Weights of a small mixture-of-experts language model, trained from scratch on English Wikipedia: 14 layers.
Below are experts of layer 9 (counted from 0) of a mixture-of-experts language model. Rows are named router (the router's row for the expert), gate (a neuron's input weights, with its number), up (a neuron's input weights, with its number) and show model dimensions 0-191. Each number is 500 + 25 x the weight over its row's rms, rounded and kept within 0 to 999. Numbers have three digits each.
Before each expert's rows: a language model's description of what the expert responds to. This comes from a sample of Wikipedia text that the model never trained on.

# expert 55
Description: Year-initial digits. First digit of a year or date in infoboxes, tables and lists, such as 1 in 1989, 2 in 2023, plus infobox field labels.
router:474487503524479547535473528465565466495444469487548456507476516514491522517508540460516498447529454539522465483472518515497477472479502507481477500499502510522503552503475525520502471519508544516459520493521509467487510495491495488503472524486513546570539514497482521496508523460508471516503500483558481478488542523534481535514479516449480490479499516475489549534487518531542501539497453521492480496527521472472492476496486523509511536516457538509489462545486468518531510516507538464509527517515489478503507504461499508490525511492493484506511489499519500495514479497521508509
gate0:471479498541473509529475481493521471532512481478442495541514447492486463481541483488485500546486519512497479530534470534483460480509527507485475511496509482480493476567483554538486448490498525538460469486479479485461535486490512479495457471468512500473492509499494535557499539513501524542547522510458511524514536515455497483466531503493538526482478551451509511505510496469535500506548504460504490497489533513486482504473483498481515473506475497500503520522510450525484454468501492482511474476509510482479521471483517523539554525495481482506504511527522504504495492494506498499
up0:472504505476473501522520509500500530512498492491478536478507525508534506483488463517518496502497525488505520505510476466500507499551445487434553503478521470509543494456489494514493500463520496472491468534535485455491500501474497520515510482433539486500471550480483490470500482471471476489519492502486492498552519516489480484505534502508444505475468494459473522448492493460472469430544504477494474489496510517529493500486507521485525516434503484502506513477520494503472478519525492531542514503470496523481509448497490516481483504509463531466531557496497537468504486515550504457
gate1:447487463493491532488485482501529542501503478451482484491514503477468513550489486488466506465483484499541488504513486534535494502517523539499466498510525499524488499519496518485517524536513528468513494529501559513550535538478505501519476505471488512480473533482501500490448495493455562527437537506460463536517497503506508500506491509465494520480537530516502456534492457513472503485539484484510450499488506496511523482472471499467485498484437509483488459478474470502485472502541521494502507527464525429486460463494465482513518462504515484481520495476514491500487478484539489511
up1:482476559546499492486473496483436493505519451492500465463484516442512508478479472516526526494483477461506503523503491483460508539468493539505455525559496459502525474447520443494485482505510456503513487494515512489458518554504511499477496517492541474498504462464490496471507481503507514520487486483488498533490541505471523489501483499481469507541512494529468532539502521536450484506503458487461507473515478507499488527521520488530511525473477522482467455548506492503506484491509510542510510489508486459549522460497507533473508513525538525503512498506446470520511469481476492483
gate2:493504510507499507536479503506513520537484502457502490511532512505520478487519463481485506498530527533513482515476494462497566472527481510487494503467503517505485495461492533485494466521484478560480511548535518499467437533473467517500453484506511521479499465536457482498547485512493488556506495524529472507491559490510525493503471519519538465491470499489480461513452488514507485513501477530472467486491479499452538534540488532491522494507496531544473509459451496537483499459511556496479518509546492507493514505459518548512473536496481473522517518518522471521522494516511508516
up2:522509504507454517521487528497513504523477503471491469505491511507524471482519497497511512484520482499487461484512462503480530469525478505492457484487476477493530498485457527494524492508483494521482504536558502519465491519489477490490500488547475533502486480514461480485521499543507503531508475507495492455519499532491513480498462541508509437490471507504502494544460508489499479485465489532459519499514436524464517494506518466475511472580504475520472522459516496507478503452504540487459498538524513491482517502457438547514477530493488497496441456471501432504505510541521521507
gate3:467529491475503534464502535527522480502465509497497525514486527498457486484552479514479489490540486491493493505509462522517556546468479468498479538465504505472527485530503524556490552516513479485526517494529461498516454507489491528511524501545513527496516520511528492527544493507512495479482451526489481519553524451492479467467550497536512517509519521510503523490510509507510497449517516524467491473505470544459478511518524506534502497498505554527442492496511506490490489517482528513551479505499552490546511498489500480527497477457500515455512497465456482523540493494509521479
up3:503527464513489519431483515524515500456493470512487497508487519490435487469520497510467487492508472499521501532503486533509550565466494515507501497486538504497535502536486529541486551490489478495537534477525480501529479519449493521483492520542508524461534530525492495542521505501471501472489454513501467524546538481476518497496508519521481521491525535526492546466485524538486494493528501510485461470528517515463468515506537513532502463549515509493494485473523476507492471493485554528505464513503538486484474475455514487516498469473490470454477468492477494502546497502484491472
gate4:506494534520489488555513500509496522534490491523476507493493532443455518494453532504453528504532502478512496494542489524531509533480512444515527505495523476515465493496504517500474492512500523466468513500494500506513488475462502533475533504481520510504495524455523493518483486479481530482499497517523479501475540495469525422499495491490510446501491495468509515473497549456527500462494510496534513505485472523493465473505506493490466534516522487506523451529486548502488514505476484511496514527520514514540445496467468533518492551544477567475490542482546477495499513518560514522
up4:498513530480488485516429522513475530514480486523480526500528507490497537486487494515485519494521537515523493476503501526545509524493515450531513487464486487542516507499507533475445472503518510470494528511489534511502505486467483527485519534483485551502504520471547488546470510466480530492503514518503471518469554472469546468515464480485472473471520508457526517491491545463552456473498534499512485464549481529511504506499514547504502544503491491472526493571446537517494520548494479532506512493546503487512466475477504511505496512498503533501475511478531478518498514519525510514
gate5:519542523486518520528555504501476520502468489487524452528529519509512538515528479485479515504491542494500527513518510505504502510443464518521552496475510489515530478503501498496520540496490471505496511477515531503523490481496536492546440536478510470516501514563486464540513487472500529491545485454476490464449502454538492498494506512569512499509524510490485483555439512463528509483477516500533514528467512488556526496486466527499486478502497506475470520518498479519490510483499494431499508523485543483517501520475534469526546530488500500522531499488487512502497477503545512498
up5:491461498495501506498488482500503536512473508494479544495482508487486498516473471468527484477467509503492452498487483527498497494515526511529524456556495509492505483516511476498456493530517556481542491540519510489525548471537489490472530519495513530454529528477493522460536474492495525528505498466524546545506492542512528542502478538479546498467490465486518546471484515530510511543500499508545519497550502489517505519541507462534486504465522507506525517467467526468481545479497487496501505478501479491520491489501449484533526493471506459533513473517487498513539509536571479464
gate6:486543432536521514536521467500500496523504512479485481474480519507494481491511516503491506510489535521517487479492524492496507487505527494503506461465513486518492487524538528493498580504488551531497490495463515544524463505495497458534476503515495531485466499557525489495467475465498521477498495497491449466489498480491456532485531504448540488474524539506512516464488502494492515490568490462512487513517547473528488521487507474486508464465483467518527507475503496509515488466491481482552507514509511529507487548476466538487465458498436466524497509503533518523496459506546511510
up6:492503474452531504512501510541518480543518481471450509460476500539528484495505483550466464497509472525520502507511517465483501452488524480509502474490518499514528455548440549488482489494539520487495492511525512487505529541528505494509478506544497487526474525502553443541451504496491498493487516531508480465461503500486489525481473483451493443466483503513500541490497510484538483507529511555535489496500512488490552521503504507516513489498504453463517502483514480507534513551501538461518477541479504488528511530490520529490478502495474505527540482552508538497482501498506506476
gate7:506506479519509518501498535536552490525539475531502512540528516510488466521493524500530495461510461482521486476476484522515505560481493514532526473553504468480514488473482490502499498475471520483523498542524511502541480492522497443456530487469535524544529494488543529495452499466477451511506531480514513531461504544478480499523479497520481505524527502457467501516516502500433485537510474559512498493513467491456472519524547514518499495499524519499505518526548487498470514495508487508504528520507490473516475535529534499511441531505477503476525496513518470500451491515494524514
up7:488505508522532497489528495478547439485497514496549513563503497474492538471502501503491491477517436513493567497453511515475504506505493486487475515516461481470479527490487495496484482458493484501514505563505498500523515488486506469459510525476506505533469533518546557504499506495503469479495492529570531501488480491507455497544504522536488489532515505461534523499472497476494517455495461539538532493493492485528504502481502499499503542496521540518530538486487495491480517486519490545531518489570451526509466530505487508531511509527486503496491510469473477461503516539473508519
gate8:484520504539529513519480527481558468484504478512464473524470537456475481480488486466477495468547487491461460491519460521486452510486529534513483472504510460527483520529509500513509483528457506501502504493487492491505518492498454490477475487533468503507504489524532513485531466458510449479542481468503510483510538465470500501538498521445529486522569493499491515488488545494472503494513509590521474510499511511434474510488482476525489507522506521505480511470507509508545521508510520459541499483542483485501485519493547499515497504485512500471491464469468475485513487482520481531
up8:503448461490495525514522524528453573493487544457576560504430514474507501510459490498482484515505483471510540508478470503493535497482474476495478490512475497507497480500514523538492516505489493505541495509512504516509501536492534555465550503486499529491491461536471538489518505489467510505471487495504504480529501493532497464468446531549504451509485508551500503473501516499497497487515526521451494492530471531483498508502471497453488498508499511481514480481470536492492491433480516513539513506516496529474548513525505515489493488526530540516521481512537494492514502499494476506
gate9:502504515551508527486534503496504512551504506477511463477494504492520503494508514432514504506464477527511502517518520512554507482526499467566452449491535532523532533500487518482495475535476550541509496510520505492478473515504493475503528520536513551500509517484481527504519496513490498514500510500540536505449510489494499492547503500511547485492480439538492528492452478500483518509518495478523494505501499538540511509547526498506515486579511530504528469509469515533519532489527538458495490505552509515490469498482460524517500491492542492554499503489522524526514461479532504487
up9:527473484503492470429463489508468514476513512523456507507517465483529477505525451554474470494503541487471489507500537496498512492513477521447542510503466507510487535501534481480509529485480478480463489504505482494508525505497450523499477468495471452455476496486505496470506503524519516497482441464470496464499485479491568517484518488492472482477526507457499443507539511533503520480460502508463530487494520447463494514489512453515499507448466475529465481501548494494536484516514492526481510484488519483510509483546525470481519522488494490442505506532513508485531503509500479523
gate10:429547583496546471490533539521513491507467543497535486520552527457491506521524498498488489527480496480519498525496531497488511548507513461497566510513503466538530481470458496508504523510520490497502499541514490508501540502487503512477492521480492509482515555530479495514515490487509488498506535508500461514524513466489506507486522490464545518487477492472506481523505524485482545510468521476496488484551442500524446491488501477491486480486487487469478521497535496517441516497454509509522461486536531507521506477483537459455510495522466516502517504473495480484489533507506529526
up10:486490506545505472461495483495502522501524473516479500494475499510529446520452514522506488482496514492496432552500496507514497506474492512501505495485514481474544507504491477473552543461529463552502491530492455475503534494546522509526514456552510520546476462501484525501518502518509515525510484512456557487532488542546539542489503489523484533490511482499461510499558486490511483486512511477502480547466531523433514503463543484510524475555503544515522499473499504460516486521512487511520500491513506501497508506505451510494507477516536524529550513516497519476516487515496495518

# expert 51
Description: Table cell numbers. Pipe separators and digits inside numeric stats tables, mostly between zeros and small counts in medal or goal tables.
router:482467496531511523519481500472518516503475476452533470502487523521479543526506517462514523488532477505547508484469530524502504506463492537469501520493478512511501522504469517537502484523552546505475536486509516464468534486480501490478478507496529523526530493499479523467503527459515503503495477476525461469506512515533500491510499536473525530484496482476511549523490515517519525543503498532501442490499579482463486471478520518521523522511463537522448485491470494527502491546480524484511514518499521506429480484465474508528504513478530551481544495517537508515492489453533486524
gate0:513505481542482490534474540492489469521516420513565495492462492490496497494490510472488475463516466535531487525479543476471485511492516488488497478507518501482536490544490507518475528489492507510486527482490501491478501516497487521461488467531472521461535482514477519514487477530541506492537483495531485534477499517508475519485498485530535481516525514460480563524496499496467531502497498511460492477547504494549510480527493495496489476460507505542476511533450473518492501545407495476506510471508495472465488522555467518478546508497472464528489515497483509474504495544519488498
up0:508575490526488504488500515516506486523481465458499530515469504493520534504500487508473512478489500463503499532507556476509489499512503515490471511515488505435534484539506521491509523455560478481520528510503540496481508513500484476532474482557508536484442543520469487500516544540510541540476493530494463494510493475503512495502520489521543488477504514499479527519489506458525482512467511490487472477490495529531505510506501478481468480517518454489511530505509524508477500494399501491514537458528493507463517520516512494510493517484501403499482519490486511528496517503467479495
gate1:465519503501502548499467481517556465490500504497472457491475478536466464508510463533519517466503519501486503498473475545480525538503496505479487512490484474481487524497489518519476481502515513496497470523466517534478480483506470490502507508438525539526509458510517501484517481433449477511495511499505477521469513554497511488502554516486487477439499515525488539493443503493527537471486508496478503436462539519465495519496492513550524545502514522529543512505502497472505505463496534472475458490463508492516499486545478509532497494486460500476495488484487478453472546503482522514
up1:516460498523471525509508500482504488490462483521541503541488481507540514502519540505488537508455518520520495491522484540546493482450490496478540529511503537521518481510539508460552510441465515477508465492504499550463493480483508521497469506466516490495485491547482505498447467525481528488468494481475534490515514465491490490463518520484484507505531496487551515444531516500504476512473530516516481498529468499520481473516475508443506528507482561497482471524463561498519503528475516500491473512538484515519509517487481489529511492499483489465464467491478520525568518513466487506
gate2:501502512487478525505478509515505501498467484482497528484509487513504499471464517541503481473505482471507474472517507503493484457448492503467504487482511473515539472471485462505455466493515494478519516492453514512498490461509495487452496538480466492479520488513516453504505528471520441507546479520510544533477492520551522519485477469462500494482510473471474517510496495491532511542454500469491512475513462482480480486522492538470518537494498477526467471562490505540476486544507495509510480530434495458468522541544493475499492477466549535482473505567510531483494524516497527492
up2:537492480555519495460505518530508519428447521497497506488524443510501523515448499525509480480499482493502500488489480511465537484477532533486449516489486471541470470475532499455541507500468452497497469488489501484500494514519493518501508531493522483518488463489490512472505512448488515513461456530549528485482488563517493483518517505507524536510475482542507506554474468469513476512499473549525503508506479491556515481453521506462516537490491473532491500486499472510481484490522453498521534504474489505466533487488468495536516477470527506496514479479513453486495481497466495511
gate3:512519485523483468529533540537516485516504488500477461502478479539466496503482501489498505453537533518527509479477505503518469505445530498516520542497542470505500494541518509480490476513492462513534463516469519533497506526504517479462464523496489499515497511536514481533536518491532467541512483509491495454491501508529499497468496463502488513506524512483497551493484516485513559486515499488466518501471533518517469515497528493518576523559505499501482504507520535471481489522520503440457501545523467494480559471516493529533548491517506495532511527491501497494474514442523442505
up3:478536497506492549519497486460509495479502453500543531490454496495534537494473491489523495459543504489500524480511502484476470538565516510441507482468498493480492515523539505492514503505513511481490512491468497523474489463460538517495509470488514511541527547533477475502503528466518530480505542525524497485498493498485525509498457504526479517478527518547520508495510536524498498516531505556520470521536511484521507523548542502490500543463523502500502525465510471528529539508535522588479482515509539481525462526506524469516482502475490497489526502532476537497539468497483498484
gate4:481501511526541522491491470506547524516508495522515451471540459514436510508550488509551506525491524469484448465505511517532484492488527510519489485529524493509489523567480519539527500484516489516465499518468526479477448494485556498483489528504530527506499513526458512482502526512511470510523500460482480506557513504476513519490511464473502493516535479467523457475478491510471509497517464487530475536482501462488539493498457499484495522488530539493452523501493506513470465496473509454481516485499559479455508480512500514494522536490520531485490527501510467498475509466545529502
up4:518475544513532498495539531509495465543478491517514509485522510487499476497523478485521530481500522485480472521493432527452520490507570510476475482532520540496474545489539550505475519472489508465517509532476471483510446492460483521513504536519567525470463527573491530510490502499498457465494516473506480499481506481539513527486514481513473516529480493487523511478489548467470538485510512497508526479497505479452511494488475487479516506454487507450514507515484511473459484505464541510477466506493477483453478494501499486493527497499493531511475489492461510447507501477514478510
gate5:519510490491481515522495518538503487492494476503519526448455492509492482564533504512514500501494507513490514512509466494456484519465450502515498515442557534476416453503509495506509478515564491528428482459480483479518481507506500501466492473488508497468535499512514520502511560518503490484507493538563472503480460513505528463490468505520497525507536519489482519506483478509501505522504496517517520471486497485533496504508544469476539512519510499498533523469508463529518513523569532490482545500481508512537517470521508490495530523505486463507462514500502504494487511496532451531
up5:490507504546515512468538461493520506519479470476539535493495518478525473511470484485525493498472444541504518484476551525502524445542494532493499489516502487462537473498502518488465524481458517524524501457532496490517469495503518530525515518525536473536528499512513503484522482471498536500519499511452471478514543464507514505522473477496504483559504532459489533518474481496507521494497528526450435517488515501506475515509477515503539523482506528545510514509541510542538468506496502506539470462523521476474520477519480501486515480476466544526529448520511506520472544505504484518
gate6:527536533497477489511475457457515473478487448489494477437483533502495538464487557493521511483535503468477486507504542504539511515492454508540518487516449506488550517522539508505498489497483506514520497467490470491532460455531511493498452492506507504507503503505503471506526499495523485525520525496517501502480484534488465504498510506499524520501465465492554547493484515535504523509525541546512495484510522462488547435544491491564471485470452455527459516523480507485500519494485494478476482499496493509498487485486462493453495518510521505435471505527496489500492536490505519509
up6:492526503485475523475513488467502489503484478532493455428497555503525465485507520520478499498453460474508473520483519500519501488489518506525517532522516445494491492511483533474532532504568486479499493491510474502473479463538515493469458493478504474470506507496509508513542503453501515478519516531459515558484502521514501491487473454533509507505508480499485503499496466484501488467531505551498483503492532484500508497470481558513475478477519429474463550474498520469482540512514503486512506538501500527494492492464471537500490444524493521469518514484567514512486482485474542477
gate7:528497496546488540469510515496496484475515479477493497467496506482499480503504536529514512470485503490529479517500531474482491503470507474538521511501497477468517529504502562468486519527497555467516521508471493505507535508493497482504540465461550514576517482455465509500492452532435490434482472508482553503513493502502521512521461520514487509464488502461469489493475484513529513504484509523474512499539529473505489512534505510452512472484521526531478499515483484495469495514452481467522560494505489519486474475505530511532476460544477524459513506484464496474496495457479481535
up7:497557530485467501509536483475523537488503493501487449535497507516501493467501441446489503493481452481522478508497443487495514499504567492496510476486535508503521442504457486548523491474500483493480478466546531495506507523520499498516500522471469521458478566531516467506502542467531492497516484460459483514457524512499514503502500469507539484501508482481524507477524498474516513527522471447449510529512499478504513509457500510518515507483489498468508491512528525500472497475513512495543496493466520513462483511447500488472496543473426493528514479514501492517493488521544516493
gate8:490505505490481471532511476516487500499525505487457553468472466529488528504501519461529485501508507504457515478527522581530539552459539503472494509554515505496501550483484551513520503482496502483546517534494500486459530482525469499511510506499495471462505506497440505489480478501508471474498479499509481507521504493521504536461484588510490495453527487537518509528487514490546512501499497519520505475476516479487519472475517477511498521523492512520470537528485570500505524526468515499492509481512461469474480457490522571487524517491479483492480501511490475497483544500515488512
up8:471511530447463498500491510501445559501516526485501508476501494516487488485509519460531509519533545476436530530473479537517466497471526512520469518451484496470518503485501488515512503456490517548507529483501521523471514538492519467511481507490513469474481499498486528510498515518541504455520518507480536550504499501539572520517522501508479490478521479482490532483484513467512505476526501484516519508441522498453489515516505476504435543482494519478500511533468507475553513524481475497500533536496472474490503526499533480518517519521476504515513474555494529470482557487505493495
gate9:537462541485505473481471493464495516498499468488498495474468492497533459493461481499520505469501494502500478498531513511536526531504507486488462490499494476505521504528512535511469476522480518504556496524459499527524521508485510457543469487519501529536509513506507497486439563501478535456524521512508489493508512507538489524521538484478525500489534521551531473506515511472486514521497452494526443504490519457506512494492494501509503497517493473527490459516467461495484513536481546466470504508537500492520472464469470508482483501458533490452509501570498465462482533500566514473
up9:512515510475536468476525538557489524488493499486453522552471491488548485516495467491477485462479495472485499498543510496533547510502485485538538494467506482534536498526515497530531473518507476500506460501495439535478556535510519505501456483526500540489533499494488514480483536549486497510541477509500511508528483492495520496449535476517529508501485489513531460555536521469535475495466488475494474532483520495520509471472508514476515532513494458512474483480503482533473516521521554502467474468479525527500498522465460510475497465502511479527496490513499530536514551501475491488
gate10:543493529498505509517512475475510518490495484485512492483501488460539544492525499470492494506455506555522520524506488493557500510487512509522479514519452466452529511531494517510471494506524524511500479523519478510485518511503530478442499485473482503518538517487463489482485500504507467539519463479493536458486588516463516503452503503479522482508507486524525548531506532500533490505488477536496484467502471500476556445508491503500517490479530502509461500471555493507518484469466458498512527490505548523520472478513504535506458495534534482524501502516477474461493470496519493566
up10:562487539494545529526526486488454498504508480502508489501506452491507491524500496473501486552563517528557516544507538501477482519494517445489523506523477514511480503487450484524469526517490531494492520499554538482523454533514521523461491511510480481476468541486487485497479497500504520516543481487515531485540503483481479490491504485507521531480505470532490518463523536482478512496462538490475475481501485523518519493497516493497547464475556486481505483481500474501474505485513469494553449492494534534505499479541498517480525511499540507484488549496495496491468481447480463545

# expert 10
Description: Year digit continuations. Trailing digits of years and numbers after a split first digit, mostly in table cells and dates, such as 2|014, 1|998, 1935–|36.
router:472490496526483536509499530486537469529463440458525485488511528499493536506501547504513525473534483504534529475464550510481515477449512529450536523471517495502494526520487525523510470497543529487439545509516520476477521484485513521486491503494518535527552502505494546489519516494520490511511505450504489511489563524504508498490481508481514518502526482451538513539502511525512539514515502528489478459500509460499461489516521505513532536524484562545469492486491458489542488537492504502543519501471507497496472499478479510497531522491530513489540509513528487489494541456495514523
gate1:506494503515518513480504526508528477553458476514485484475500507530466524479498482489491511505496521450508453508464464473442511513536484489513535494496485489470513465519496498499525511482526475499452515494479472496478534468534514528512495486514565505516493529518494493512503484494505513519507483532454532498555571483490530486503467506492485496481513482474464469567496531521499547497496470507482493472529494498490501537497509508513500423477472484494494520476518434476502466556466521518489518529499493481512508538511504488486544549473465528481508522532499555477485513513516509497
up1:529485506519468493477509495511464502478534508471502434497474495468550521463476471523501511495506499486471439508489510501491532481465490514475509517471491509494532501462501531457515506523506464485448530479487461540514474452460481539468496503501496497501534505526458497510462518535509477522419530506480514494522511446480490469458482511497496509492545468525478487499471494499474471475476526531493526460493504503512470531493465488546487506563482537534484507462509490482486485499509545532502474483453528478493518500480481516524499528484527531497504520479542500508489522514530493495
gate2:470508500535480501497491541504531475556501474520527497513504502467496489519471551526470519501505512474523496504488528519501520476553534568528452520525479459495504486502480542511506509533505504484501496507520511504547492536511452526507538495509535524514522477487494500510507500485495474496449496467521507503506494522529467500489526524475523484460496462526492459522510465497469494488485475486415473501479451482482513493468529451525492486540470517489498488501470524490509455503494467479498500509465515496528511509523507536549495522501488473481538584503534522476507493482546523495
up2:495519474516522485506533488484498529475448539522514501477497516534529520475477486504508526502497497480510504477506447524458505500487499436482487471499493587502461477483508485512509469474524507468471464495505489481522501456489520514472519510522469538481458506484511547551484510509511526531475478518472489483478485485516475523478500471509483487466495516476497528527494496489514494512506481482540513528504465552536507519511510538512484543511531507431488449527531510491462512531510537482508488539501484512549514544499478488525471498513485475540475469544493495537473504517506442507
gate3:512491519520518515476456502510510476499483482495515525504514463542487485497504546520493470516527451504472476497495526508439503538478472478517521495533499521500508484567525550489453487455469491512538545480528496486514509511491471465497555516502509462534498551506478490503483521455506472518516526479498526451493513494478512511525475499526498517530502512436516522478479484461507478531496528532473462459464494494517538494505486463498511516546527531531494483530526491506497527538491493512507516494493535474552532504484462522495508511466535481545486462509484513487530474475543511512
up3:530467476528513461496521477562496496493502500469527499519490480534496530501490529529524470501512472519511506482446486498516487478499483516529485511481503506477464545515488493506493465523482512458444502485526528508459458511480522483528474545510501554495481537515500495489525504508500508514461509498490470483547488501486472455494500516474540475471507505525456462513470552480518513479496445553488487501502470484463506506456516524481484480514474529484517483497494515487508502498481455561520521509522535467492514519506502497568525469491452506451478455484502518485491471546479538498
gate4:523513476513454503503469496505483497494514499459482521452520492474469529525515506494523495504514490525505518485483514524530535490506495522511520484505458458475538475517485542500486496468514453488483514496494515488474496536486503542470473489519545500485542493511513509509433485474486542531470554540479512517519499514492484468512460532530481496486491520541512495512458525484500540483555529486492480427519496500517465513502533496502536503543511540540496525498472482491532493536461482512486464477532563525511509494498505551503477455523522525502561510493494496477475507460477487509
up4:492513461467525496501532495507547478499501479518513512504498475471459501514474490522543488511467516512519500516522494486512497510488520476521473492542558519527573491497488499551519509511544513542497533464485491479556498522477498500453510501534514519476499491529486470495490541506462467500502482522497489531504476527514496478504493497516476475463461484479444497514514507503492539559513509524471462513519502470516498472511506483544465496536468490474509475535452531540541519513528435493490500516489491504541481458532509484524500459518502455465522532479480459504479526512506475472
gate5:502505507529499517510502524527522495485544493544487499477474537544579533508488500505540539506470473511512546512466477469446517487492465470502491495480497498513522446497474521481498545438514480487524465491518504487474499524529481478509440522472492505528531515477500529484512478492499527497495470491483515480466462502504483498546498466485505449487496510453509425491503509504493494494466497488540496509493487520538476466479486492484511503509462462483481497476531505506476485526511522487489541517498541536559466504488472489499510465492492557485460495503503528489470501460492542506
up5:567498457464489468450498496509495498488491493525463514489478511526494523516545480539485468512557512475501496475522519498523455509514502437515471546476527497480470495456518524525517507513511477464515492510445497500503510483505535478524521466526508454517477515504497532515510478485534501542485514535499519476546468528460477454543484496505510529513483496481489521533439503530474514511525482521490483492500509514517494518487538488492544516511452478508513530525484490510480485523449498500574518455478486471469480510457505531476508518470478530484486525502509474520499467493488499504
gate6:492522491526459493491462525476477497523483493522507502513503510510534525509521496499511505510463516486483481500486468502501532497460496539476477502537493449440446555465543479491476483503556481486495535514487528469491490510484425497518488478524484453477511491496463534528558537515506483523541502552525527513528496535527528487477493526493488536472473540484513518524483494472510518523514476511460502498496480499506471465515551495549562497540463535486507483517504482495534479477506518537492508529507526503497500436480494521526491510471510503503517506481504495497478540519490514532
up6:494540490491458470483500525481490460489513477539506503507484515506537536513503505531529519498465514527477448493489464476507530492503464487497495486505486437491471525454529504482479482471496497467516515506497487460473478471511480519536503507491520489503529476523498500546530509502518499504544503490510514513502531509492471486442468519451509539479505543510515509472513485460538510545523465541438534464487456492454504433501526516539536523530501516491493476530514490529508441478483493518515476516508490487538515483478469505527460502473472488453478523502527482520490530515471525507
gate7:537527468547483504510498500483513496486475484545513504520499523516478540503514534497527470496484508462497499474512529557468501487532529535496492523533512516478496532494480559491485517487519541520472526491482523543509502503527467444458522518540479507518495504477482525523559499508480469503507513510515475512501562501524470489510514535502470498475504482484518479567506498526532507509566509498544536492500467491510467524527517483510481549511519495458461509512530485490554492534528520522518461500535518486514488505528510540531494550481474473508498540510541502475489506487515488464
up7:481531493461479497473499488511465484493470492503500479554498471518483486464550510489529475486520525493528514493509473526496488526491489520511506547519522486524520514493486512546485503461538520497490554521483535513499464527478494497530520486496513464478529501474507469449509490498503567459471501487493525536523515502526521454492501507518465469509486524468524511456507498544513508442530526513526535469508539497487478457495566547517507504466505494488512500459494509472473462527492508501463512490513485506508519490520509557471499510482498568537500484526499534468463533505463511469
gate8:576482475534534523476506527440524478512546480483540458452501492497505526473495489483477508497467533514529483526488529496440519480514485514501488471510509484528497525566514493508464544484535481489479527539494519496509510498505502512496472463467489519491453486499519485487491500475489507510516454489490532523532531490498475513493528464463482500474512469482484478532474465474496499512514458445508500458471505510467504490512500498496485478532485549504453483499511468521527477497497450492516537483493499510514541483441497491540473517481498527484479500511521511482465514484569484516
up8:551502497509512527494466516475519504520525505547526470448532513463546527467508491495478509516474515475536503496471503512461515481509464524481500446514533482509496537546501466495465520447507473495489489512493495527502537549525514510517447516474529508487474467518489496517492484488500483513515480498492565512556503504529478540471556480514517480485502453479479486520521487464470515478492464487528511473476524526450527514479460498491473447528473489494487500503513469544509481503521471511508509514485471501499514492496516477533510526517495534517473489504533493518454518497568524531
gate9:484505487494490490498517477517506467529517514486515474526527521478521503539505516514510526511414485516488503497492514469469507477482493532481515501488484474498514507526523480513467487499475458484499442454480503493518465463539472480470538508484488504505494526533508454459526467532539496527538509483488501462517496499471464478501481503498508513502554521477502572505505490482564502528487480471470498464509465496492482470517500489504505492535504486472523432533462514540499501475498503552456500462484477506535496499421480520478453498524506515511497488524501507537505514481512543504
up9:467491507514522489488483490470498494542488500516506472496502551469462525517505529548465525461475468468505492460505505446510509456506523556441528508476533483495502491540529491507463523450482521490504469513468480538510478487512534507512536558491523496533506499520508511466498496513498493501520528480517438489511505495478487524527472528470442532497525512458486499468498487526540506531512471502486484478476496468478500481544512481474479532496529499486536456472471484506511481554479518548499474483487467514534505530493489471496509505474511486527511516559503460529508504513463515513
gate10:480500512534557496508512524456534509510499482483474506513532489533504528446534496501538510458539515517489532535483495487500524529488477539510527485498467497527526482517505520551501473471491507496530477514520513547508491527520474483497493513468492542529492453508502527482504505476506510479502507537477513497509495488501487469516529531534546500464470501481550510507486500500469539500532539532531474511476498462479542536462501527523491540524488532487458472528469483460537484531483479492484492482474495465495543499545550508536483485507526479520522519518507549518510497479566541509
up10:484484551505536467502539544485505460504503453504502474471539477507518482463505491513516554530529483512490524503502496486471537518472490531473490528488468485513520469501494506508493495476486470478479481487510508525516493529493489482505512503426505533543496483491518513453511492466456521472486502561503497475499493480524534484516519498535492487463494511495544477476498497501497521477543538515540472481447496408474486518476496541526495546509481503535491495520474503453527503504553463516496518497468474508541532486535474504487507498532489504480495480527517528511529493464505491459
gate11:504459498565481499485489506536488561483565428485504510500516498523483449499524512525545525490497480472494524521523486491481469532479527505515491516464503517494508549485499466478502496498490471501495473511506461487491472506482502501489488520524484503443500528553489530487505485460541457506457488492518562506493495499510533474494491545519494492458504483511483487472450529504508514456518456488504540531547508531498525520526520472481519514486450486529504499477500483495455520507530492495495511498538525469469483499514507532493484470498510494498480453494473475436527471479491511521
up11:502543478499526508506515503458491488508458535487500471485513453436525528486489483515487473514509499531551462501480537495513496514519490527472485500538501479514522503527499577490488488487518472529478535478516491495491531527557513513467543469486522519557507496437497512532466497488441543539528466470524456520483519515475484530485496496482480458522503507480489533561488492512456487518485504529465470472485475474501452506550519499488481484466530527494491487501517506546487483489473509501525495505494499519513520490499513498538493524465469528477529516511531508501505476473493511516